Weights of a small mixture-of-experts language model, trained from scratch on English Wikipedia: 8 picks a token.
Below are experts of layer 2 (counted from 0) of a mixture-of-experts language model. Rows are named up (a neuron's input weights, with its number) and show model dimensions 0-95. Each number is 128 + 24 x the weight over its row's rms, rounded and kept within 0 to 255.
Before each expert's rows: "gets" lists some tokens that make up at least twice as much of what it gets as of all text. This comes from a sample of Wikipedia text that the model never trained on. Tokens count by the router's weight.

# expert 55
gets: "ar", " b", "or", "and", ", ", "am"
up0 [157 134 151 155 157 135 126 143 122 105 134 137 134 146 133 136  97 157 155 181 105 123 122 114 108 114  90 135 126  91 127 137 144 153 116  98  89 133 146 156 107 142 107 152 162  95 134 113 169 103 149  86 132 121 123 118  93 100 153 126 144 141 154 152 151  98 119  98 118 136 117 103 142 118 110 109 128 102 179 110 124 129 139 152 113 112 132 156 148 114 129  89 180 178  95 143]

# expert 114
gets: "t", " and", "p", "et", "it", "ot"
up0 [144  84 143 122 134  98 126 162 141 141 116 159 144 132 101 170 202 112 115 132 163 143 117  91 177 149 145 154 116 136  88 102 164 115 114  97  71 113 152 129  92 118 112 109 126 161 113 156 111 145  99  92 159 155 143 128 149 137 113 123 119 141 145 125 150  99 144 146 111 119 135 140 124 101  87 129 110 176 121 138 174 115 153 122 146 149 122  98 143 139 111 143 101 113 125 123]

# expert 93
gets: ".", " of", " in", " to", "or", "ar"
up0 [150  85  84 169  82 135 115 135 163 111 105 127 134 136 144 130 146  96 117 168 110 128 108 122 160 131 114 148 120 139 104 136 121  92 162 131  90 136 127 165 182 110 143 105 132 148 152 108 100 124 134 122 192 146 157 161 177 129 112 163 120 120 167 114 122  88 149 135 121 139 152 103 120 213 151 151 117 129 123 136 169 122 134 110  87 128 119 101  93 130 153 114 133 123  92 100]

# expert 126
gets: "\n", "\n\n", "-", " with", " by", " on"
up0 [139 116 138 156 141 111 124 128 100 117  99 161  88 141 104 127  87  91 112  73  84 141  97 167 152 125 148 112  92 138 163 103 162 116 110  75 111 111 132 138 161  95 108 156 139 150 113 111 138 130 137 112 153 149 138 125 135 160 168 135 135 145 176 123 146 119  97 138 142 124 150 111 111 123 132  88 120 141 133 114 151 149 154 131 163 166 119 177 169 110 163 130  86 142 160 129]

# expert 85
gets: "\n", "|", "ers", " |", "–", "\n\n"
up0 [168 125 128 149 127 157 120 119  86 130 111 145 116 131  81 119 161 112 139 137 132 112 144 123 166 129 156  95 107 118 135 123 120 141 117 110 100  91 133 137 160 138 108 135 114 148 155 106 117 149 121 111 122 102 153 151 134 128 141 128 133 117 147 102 131 106 139  78 158 158 140 157 169 103 116 106 146  98  96  96 181 143 122 134 128 143 135 170 123 136 103 174 138 100  98 158]

# expert 97
gets: " and", " the", "er", " of", " was", " M"
up0 [129 140 116 155 146 134 190 120 130 154 117 136 104 122  86  93 109 123 164 140 119 137 125 120 142 122 124 133  95 138 115 170 146  91 144 119 160 105 137 119 136 138 128 104 145 132 147 158 125 175 106 111 141 148  91 167 105 154 105 146  93 134 115 172 113 116 127 123  94 101 126  92 115 113 153 174 128  71 128 155  84 119 157 136  90 125 126 153 114 123 169 151 124 189 124 154]

# expert 20
gets: "| ", "ing", ",", "ent", "et", "st"
up0 [150  96 154 170 147 145 132 133 106 145 114  94 107 170 157 145  98 124 126 132 152 119 143 136 108  99 133 167 141 143  90 129 152 140 121 114 117 118 132  88 118 168 122 115 146 124 171 153 121 103  69 115 139 175 168 154 132 130 114 105 149 106 114 171 184 109 179 161 115 113 131 130 129 134 127 107 149 132 170 128 144 150 122 116  68 129 147 118 117 160  99 121 114 134 141 139]

# expert 68
gets: "\n", " the", " The", ", the", " and", " in "
up0 [157 161 179  68 144 133 110 107 121 152 149  87 133 125  99 141 117 188 143 174 156 104 149 149 105 113 130 125 131 124 109 112 147 108 122  79 149 115 166 162 153 153 122 144 169 126 136 137 142 144 166 139 161 158 162  94 123 124  91 148 134 114 125  86 150  97 142 125 174 126 112 110 146 139 108  98 126 150 110 183 117  87 125 146 133  64 119 109 166 146 115 133 157 131 115 113]

# expert 11
gets: ")", " his", " its", ") | ", " The", " No."
up0 [129 160 145  74 154 129 136 148  93 124  98 118 131 144 129  98 128 111 111 116 137 127 117 157  97 126 144 115 140 126 121 109 112 167 141 123 129 139 173 115  94 141 166 103 116 117 114 106 145 172 116 159 136 136 163  96 141 125 129 156  91 172 148 143 144 141 130 160 100 147 160 129  87  99 148 142 139 111 143 167 128 100 132 131  75 111 108 114 101  88 153 108 109 159 119 161]

# expert 79
gets: " was", "0", "e", "el", "il", "ir"
up0 [138 100 136 171  73 106 103 140 144 119  72 151 129 131 114 108 129 138 111 147 153 128  90 118 128 114 128  88 119 115  98 121 142 155 116 172 142 100 132 132 113  89  72 132 120 116 128  86 136 122  96  68 122 105 159  77 174 111 123 146 149 101 135 139 179 103 133 123 143 100 123  97 116 111 178 126 118 133 142 149 102 116 107 143 123 128 132 112  97 156 109 123 160 167  95 167]

# expert 109
gets: "5", "l", "ly", "le", "p", "4"
up0 [162 109 154 156 155  77 156 139 149 113 129 145 113 101 121 116 127 128 122 145 107 120 107 121 140 115 135 145 103 124 122 112 143 116 113  93 120 134 162 152  83 152 137 164 104 133 131 188  88 120 153 142 180 125 123 187  93 126  88 120 129 148 160 144 145 141 149 157 146 151 108 123  93 116 118  73 103 141 135 111 117 120 132 133 117 112  83 145 112 111 143 182 153 132 125 145]

# expert 6
gets: "ic", " to", "8", " in ", " on", "z"
up0 [125 104 162 125 119 121 177 119 135 120 146 127 199 136 109 150 147 148 161 130 121 116 127 146 121 169 171 131  77 121 121 133 115 144 135 113 154 173 106 135 112 147 111 121 129 128 155 107 103 110 104 142 102 115 149 127 155 150 132  67  95 135 133 146 147 108 120 158 191 129 110 114 127 158 119 105 115 150 123 180 120  84 147 152 127 132 115 102 125 101 134 142 114 100 142 133]

# expert 10
gets: " it", " Par", ",", " The", " It", "The"
up0 [132 116 154 170 153 142 122 129  94 137  71  88 102 147 107 151  87 145 130 168 117 101  75 127 129 129 127 128 172 161 120 143 116 124 108 150 165 109 114 133 107 144 129 172 132 146 133 127 128 149 148 127 140 129 138 120 136 168 121 169 125  94 129 146 130 111 138 101 106 124 125 118 121 160 122 129 105 112 170 125 115 147 108 140 125 157 152 150 157 118  98 110  90 167 139 136]

# expert 67
gets: "ing", "er", "s", "e", "ent", "et"
up0 [140 170 133 106 113 157 143  83 131 163 162 116 148 139 118 151 128 121 149 147 149 122 106 121 121  95 129 122 100 137  98  96 101 154 110 131 136 131 135 142  84 116 104 135 130  86 104 102 110 161 117 128 147 104 135 124 140 145 143 130 119 131 162 110 150 177 129 115 170 117 101 154 156 125 144 151 117 126  76 156 137  95 153  92 123 134 125  98 135 150 143 131 162 138 158 134]

# expert 14
gets: " | ", " |  |", " (", "The", " as", " The"
up0 [153 134 138 111 137 139 109  86 106 117 116 142 106 154  79 134 137 127 145 114 140 122 177 139 119 130 157 139 113 128 121 136 116 146 147 135 107 136 162 126 139 151  73  88 161 139 161 144 107 104 139 136 113 142 150 127 172  86 109 133 145  85 153 117 114 130 148 182 159 184 107 151 142 127 122 112 129 157 149 126 112 125 117 150 103 109 146 147 130 110 136 153 137 117 129 133]

# expert 86
gets: "u", "ar", "el", "or", "r", "ing"
up0 [134 187 187 119 116 145 127 115 134 165 118 141  90 149  98 154 146 149 123 124 118 128 148 132 127 114 135 118  93 141 132  78 122 118 121 127 124 133 140 120 139 111 121 174 139 138 154 133 130 119 170  93 125 103 146 160 125  90 144 121 142  90 143 147 174 169 171  83 163 102 148  94 118  93 113 122 122 150 146 116 165 127 166 165  94 141 151 137  93 141  86  94 129 128 131 137]